From a checkpoint of a small mixture-of-experts model trained on Wikipedia.
Size: 16 layers, width 96, vocabulary 4699, 10.5M parameters.
Experts: 64 experts in each of 15 layers, 32 SwiGLU neurons an expert, a softmax router.
Below are experts of layer 12 (counted from 0) of a mixture-of-experts language model. Rows are named router (the router's row for the expert), gate (a neuron's input weights, with its number), up (a neuron's input weights, with its number) and show model dimensions 0-95. Each number is 128 + 24 x the weight over its row's rms, rounded and kept within 0 to 255.
Before each expert's rows: "mostly gets" lists some tokens that are sent to it at least half of the time. This comes from a sample of Wikipedia text that the model never trained on.

# expert 27
mostly gets: " Bar", " Air", " Car", " Frank", " Don", " Nor"
router [136 140 113 112 109  89  96 135 140 113  99 122 137 116 102 103 105 142 136 143  90 113  98 154 172  75  91 153 133 127 123 135 100 134 118 121 123 127 106  79 120 144 123 120 154 105 122  85 101 148 141 177 106  74 145 192 111 119  95  91 129 150 131 168 116 119 122 139 130 135 130  84 119 128 111  94 109 117 119 131 123 168 148 110  93 105 137 134 107 156  90 138 170 149 118 144]
gate2 [136 147 113 145 107 170 140  86 119 116 117 142 177 124 104  94 139 125 149 113  81 131 114 111 117 132 117 131 119 111  75  92 112 125 159 136 103 131 148 158 149 152 121 167 134 123  96 107 183  95 149 148  99 150 105 125 141 117  94 115  90 134 158 143 123 124 154 137 116 138 107  92  90 146 193 130 182 131 111 110 112 137 164 153 133 132  92 131 158 143 122 116 122  87 129 137]
up2 [138 143 139 103 180 111 119 128 112 141  71 124 116 140  98 154 152 149 119 103 114 100 138 143 141  87 107 133 141 131 150 137 181 152 119 152 148 133 155 169 119 107 132 123 101 113  86 123 108 142 195 115 104 132 147 118 123 163 169  89 155 115 187 148 131 135 138 160 119 140 120 122 117 113 136 121 108 134 153 141 160 159 150  96 151 124 110 140 171 134 153 166  99 130 125  94]
gate3 [110 126 157 108  54 114 136 134 133  87 130 120 110 122 138 138 151  91 171  95  87 141 143 137  98  97 111  98 117 142 144 138 139 155 159 151 127 116 119 139 121 119 120 117 106 117 143 111 161 145 134 153 102 119 132 155  50 155  83  94 129 171 108 121 158 136 126 146 158 102 111 138 149 133 156 141 158 129 152 146  72 142 133 133 100 159 147 127 134 141 108  97 125  99 108 109]
up3 [134 131 117 164 112 130 120 121 131 105 167 149 101 111 137 140 121 146 117  99 168 140 115 117 130 107  61 118 132 108 103  92 104 124 172 124  85 108 141 105 100 121 109 141 141 136 168 185 146  97 107 130 137 143 119 108 116 119 134 162 122  99 171 155 150 114  99 160 131  94  77 153 147 104 124 146 133 143 163 100 118  83  94 104 118 141 174 139 156 149 115 109 156 114 122 121]
gate4 [135  75 161 118 129 185 149  95 146 138  87 120 157 142 116 138 122 122 128 161 139 172 163 110 158 112 111 111 105 135 105 149 133 120 148 136  99 143 127 100 120 177 129 168 125 139 143 130 154  97 138 148 163 146 123 126 162 128 116  87 141 153 105 115  92 150 153 160 155 127 177 100 166  90 107 124 102 134 136 131 138 135 189  99 132 134 155 146  95 131 150 117 117 117 145 106]
up4 [160 134 113 145 147 145 104 158 118 104 122 146 136 136  62 186 133 119 111 114 149 159 175 122 116 116 106 130 138 112 142 120 106 130 152 136 167 119 137  98 158 152 149 119 138  86 144 116 140 128 136 129 151 116  89 101 136  73 159 131 119 167  97  98 120 141  99 154 116 172 111 135 123 127  93 114 110 114 145 134 112 120 180  99 125 142 170 102 114  97 101 162 141  85 113 111]
gate5 [155 159 110 138 134 130  97 133 156 150  94 150 160 121 112  92 127 102 138 138 153 127 120 121 130 118 146 118 173 150 105  82 148 134 138 200 164 126 135 134 151 113 164 113 126 107 119 142 173  91 118 134 130 133 113 118 136 178  95 113 120 161 154 136 104 170 141 152 156 158 122 101 114 124 178 124 131 126 111 122 162 145 127 130  75 139 126  91 160 175 141 134 132 107 135 162]
up5 [148 141 125 107 147 146 122 152 172 106 165 148 154 127 107 121 136 106 143 113 103  96 100 151 112 137  82 152 129 109 153 122 137  81 123 106 147 111 153 132 118 131 104 108  98 129 146 117 151 125 127 128  99 149  86  96 118 136 138 119 139 177 120 142  76 156 138 100 161 142 156  90  70 152 162 170  91 106 110 109 115 132 105 100 138 129 134 111 119 139 146 173 167  99  96 142]
gate6 [158 134 109 156 130 119 118 134 118 155 119 140 156 154 154 153 139  99 127 102 141 172 129 107 159 124  96 139 153 129 167 165 117 132 116 159 120 105 101  83  79 110 134 141 157 171 142 114 107 152 106 102 140 117 154  74 107 122 115 128 144 175 150  99 158  93 115 160 173 163 125 134 135 123 119 110 136 118 130 119 124 169 118  96 141 148 122 146  76  92 140  99 111  97 145 156]
up6 [149 112 112 134 141 157 149 133 127 122 145 132 126  85 112 162 142 138 160 180 121 117 155 104 127 111 122 107 144 144 162 136 149 110 126 110 164 133 139 156 126 118 128 119  94  82 141 143 144 132 138 139 126 140 123 138 175 177 140 128 133 104 128 115 119 125 128 147 120  79 110 144 157 126 162 122 142 162  78 112  89 179 125 129 136  83  71 148  86 133  96 109 113 128 120 198]

# expert 22
mostly gets: " Man", "ati", "an", "cel", "en", " Washington"
router [158 117 126 130  91 108  82 121 144 134 100 147 111 143 142  88 129 135 113 148 127 111 114 121 123  90 137 142 119 169 122  95  95 140  95  97  91 129 118  89 137 115 120 136 136  98 109 128 108 145 174 131 131 121 128 179 123 110  88  99 142 116 136 147 140 153 158 157 128 128 129  58  78 135 123 120 128  92 115 142 104 149 137 109  66  70  89 118  99 107 123 139 147 140 126 133]
gate2 [122 106 174 139 128 121 127 140 128 152 154 133 119 116 130 100 147 185 126 145 115 126 105 117  77 125 102 143 135 131 128  86 163 112 111 135 124 113 104 141 154 148 127  80  90 142 136  89 106  70 140 128 171 153 132 147 106 143 148 102 108 137 156 108  99 110 173 113 153 147  95 108 107  99 151 121 155  80 128 113 122  85 159 137 167 149 115 142 123 145 142 122 112 135 109  74]
up2 [112 118 139 130 131 145 112 145 139 129 158 118 107 139  98 118  89  81 119  99 160 110 127 129 116  98 111 144 136  89 132 150 120 133 170 171 158 140 134 135 125 135 152 145 149 171  91 170  90  85 103 143 126 114 112 112 115  88 125 131 137 127 113 117 138 114  60 109 142 144 117  79 114  97 104 127 144  95 118 100  96 150 142 171 110 172 118  95 142 101  93 149 115 154 143 143]
gate3 [151 150  89 104 121 148 122 153 153 132  73 110 122 131 180 144 128  97 143 134 162 109  92 128  97  95 173 105 132 151 100 128 159 125  94 116  98 136 150 108 127 132 133 101 151  92 170 116 138 115 131 127  99 114  95 136 105 110 146 120 173 126 172  97 141 180 109 122 134 117 132 106 126 153 154 111  95 121 117 117 167 114 133 139  70 153 118 126 126 115 155 137 171 125  97 139]
up3 [107 172 103 176 100 130 100 157 150  97 134 148 120 111 144 122 120 129 148  81 101 133 182 122  84  92  86 149 125 118 119  89  85 110 134 132 122 122  79 143 143 121 151 117 117 143 121 129 104 116  94 139 118 120 118 124 106 132  96 128 134 172  91 131  93 129 104 165 102 136 137 114 127  84 103 127 103 115 154 136 127 156 116 142 129 103 168 121 130 143 142 105 173 180 101 133]
gate4 [ 66 131 115  92 143 151 138 123  81 159 135  91 173 153 113 141 123 115 128  87 169  61 109 105 125  99 144 129  98 140 110 108  96 127 167 111 126 116 145 143 134 108 131 100 142 117 158 110 106 129 131 143 131 138 141 111 175 126 130 113 101 144 107 138 127 119 147 104 104 134 149 160 162  92 124  87 135 122 123 108 123 134  91 132  77 127 114 104 145  99 134 136 150 176 120  90]
up4 [144 154 138 124 123 168  98 145 139 124 109 153 124 129 150 134 158 127 131 141 176  75 125 112 102 130 144 127 139 105  85 125 104 127 147 129  65 102 140 125 134 140 112 128 176 100 121 172 128 109 126 153 147 137 138 108 148 132 134 149 178  99  99 107 121 109 126 129 114 151 110 115 149 108 157 189 151  74 121 138 117 155 135 164 145 149 164 107 111  96 130 123 192 128 144 109]
gate5 [130 121 125 122 123  90 185 136 130 137 147 112 113 185 115  97 132 134 146 143 114 121 138  94 132 144 105  98  89 103  97 104 126  82 144 142 115 153 161 154  84 115  75 165 149 141 149 170 142 133  97 117 114 129 127 141 139 149 117 154 111 124 121 141 131 137 118 124  96 146 106 186 166 111 123 124 127 115 119 104 165 108 170  99 129 177 116  68 144 104 120 138 130 142 115 117]
up5 [137 125 181 138 123  84 118 191 110  95 133 136 136 138 146 126 156 120  92 158 107  91 131 125 107 114 106 133  93 134 114 130 159  81 109 143 123  83  94 112 137  92 107 141 130 130 153  84 110 160 154 133 133 169 179 118 164 124 145 108 141 123 112 105 106 102 136 129 143 100 143 130 156 112 165 126 113 129 127 144 118 124 181 158 135 130  89 152 152 131  88 125 132 103 109 160]
gate6 [143 100  81 177 101 143 107 168 156 123 149 128 154 130  84 131 123 137 152 108 128 156 111 140 143 149 143 124 146 116 120  93 146 163 143 122 129 109 135 100 197 106 150 110 142 148 125 154  92 163 155 115 125 141 137 157 126  95 177 146  70 101 107 154 111 129 146 112 140 146 128 116 129 112 134 111 111  91 116 104 135  80 105 124 154 110  86 135 121 134 176 109 142 117 106 122]
up6 [ 82 125 151  73  99 144 130 103  91 130 159 100 153 126  83 144 118 170 128 115 115 155 125 118 125 120 152 119 138 136  67 107 126 125 158  67 186 114 115 113 166 141  99 138 114 128 125  94  98 160 133 129 158 138 136 157 111 102 111 139 138 110 135 136 117 112 117 127 115 136 126 107  92 141 123 126 104  79 106 157 146 101 142 122 112 112 177 134 108 109 128 112  94 124 118 175]

# expert 33
mostly gets: "ö", " Thomas", "athan", "ł", "bert", "ais"
router [128 117  95 144  73  80 146 123 158 144 111 114 106 143 123  99  77 122 122 140 119 127 145 163 172  90 137 128 160 137 114 112  72 125 116 120 105 105  97  88 124 154 111 140 156 100 110 129 128 159 153 140 100  74 140 124 100 113 128  70 114 126 176 158 134 141 123 145 132 117 121  83 136 123  90  95 106 128 134 153 108 115 149 122  95 139  91 136 113 136 103 109 149 120 125 144]
gate8 [107 139 118 142 128  99 152 101 131 127 116 121 123  87  93 135 124 122 145 108 108 159 108 135 114 165 109 158 110 132 137 108 143 155 151 139 137 146 121 149 128 146 115 188 103 145  89 186 128 128 154 138 165 123 107  96 125 114 119 141 117 117 159 142 104 124 110 116 160 151 120 120 120 109  94 107 169 140 131 142 120 126 112  50  89 121 193  97 160 164 127 101 157 108 154 138]
up8 [141 128 115 125 175 135 118 179 127 124 139 110  94 114 133 152  89 125 166 150 147 133 128 143 104 195 157 109 121  99  90  89 103 111 133 134 147 140 134 110 125 157 100 153  96 136 134 151  93 182 123 158  97 104 134 147 146 119 148 120 137 105 157 131 112 138 129  98  81 140 158 163 121 109 107 102 128 160 146 154 128 151  96 115  97 121 151 127 132 137  79 123  98 122  81 123]
gate9 [132 149 100 122 113 115  88 139 109 143  90 145 127 109  87 186 138 117 110  95 139  85  84 125 141 101  99  86 128 139 144 125 157 170 169 116 134 114 110 130 163 155 122 107 138 118 145 105 156 141 131 143 109  97 121 142  99 157 132 158 131 104 127 177 130 149  93 141 128 101 124 128 145 101 161 143  74 115 141 131 107  96 135 161 131 156 124 122 109 184 112 130 101  89 118 141]
up9 [115 114 117 117  89 125  95 122 157 115 149 101 139  70  91 108 183 104 104 132 127  89 128 153 153 138 132  96 101 139 143 135 151 147 166  92 111 123 154 118 112  68 133 155  99 119 139 127 150 115 124 125 167 158 100 115 141 108 117 133 113 115 132 169 169 128 143 176 100 137 141 171 137 125 115 107 144 118 184 132 111 145 112 141 121 146 109 129 137 152 114  92  82 116 110 144]
gate10 [125 109 173 126 121 166 126 112  97 137 147 143 152 109 136 171 120  93  78 126 113 171 117 133 146 141 123 111 124 147 132 115 111  94 143 153 163 104 135 117 155 145 146  69 110 165 120 110  89 106  93 154 126 132 108 136 138 133 162 111 204 130  73 139 113 149  88 137 125 127 114 128 128 146  92 132 142 152 112 131 119 129 156 149  98 171 161 132 130 122 115  93 109 101 144 133]
up10 [128 142 123 152 142 128 156 143 160 126 109 160 122 127 160 152 188  88  95 134 133 112 145 130 142 132 127 117 135 109 139  85 119  93 126 111 105 130 128 177  88 119 121 107  95 166 181 109 158 109 142 105 141 148 111  93 129 123 144 142 120 123 160 162 110 144 158 134  89 153 118 140 182  84 136 131 114 100 150 130 150  95 126 109 141 136 102  81 149 113 136  85 115 101 168 128]
gate11 [127 123 114 148 113 100 158 113 153 109 146 136 112  98 162 113 124 140 107 167  93 149 157 105 136 140 132 126 126 160 139 134 136 130 146 124  54 118 110 119 186 130 158 193 125  77 153 137 132 108 104 119 100 133 136 136 119 168 128  67 107  62 164 144  98 125 111 159 116 127 144 115 161 129 130 156 142 118 118 136 128 158 146 121 128 109 111 162 158 123 126 115 109 115 113 141]
up11 [161  78 130 147 128  97  88 154 152 111  97 168 111 132 123 142 105 139 130  94 132 141 104 125 145 149 124 131 175 141 129 169 149 115 172 129 147 126 161 139 109 137 110 113 100 113 127 124 137 130  68 166 118 129 129 116 138 107 105 122 117 162 120 137 114 101 115 114 130 124 175 126 163 108 101  86 111 143 116  87 128  67 148 104 154 145 133  89 130  80  81 124 113 130 127 155]
gate12 [169 143 125  90 128 117 132 130 120  98  84 120 126 145 149 135 131 123 104 106 131 106 109 120 128 127 130 134 124  91 128 144 156 124 154 143 121 131 138 111 108 104  85 119  70 124 166 119 114 123 130 120 117 154  81 182 142 174  93 115 122 154 117 121  88  83  95 142 144 105 115 128 126 105 139 141  94 167 155 127  86 114 158 118  87 107 126 144  93  85  83 101 126  87 134 155]
up12 [ 98 125 103 112 131 129 166 134  92 149 141 153 155 153 113 125 127 146 120  77 128 174 121 136 156 125  93 147 118 117 112 135 160 130 124 105 163 153 144 119 120 114  76  87 165 123 170 139 157 136 122  96 102 132 138 137 143 170 115 130 124 131 171 125 137  78 100 150 135  85 124 144 128 147 139 173 119 133 102 158 111 144  74 127  97 105 136 119 161 115 133 154 119 176 106 159]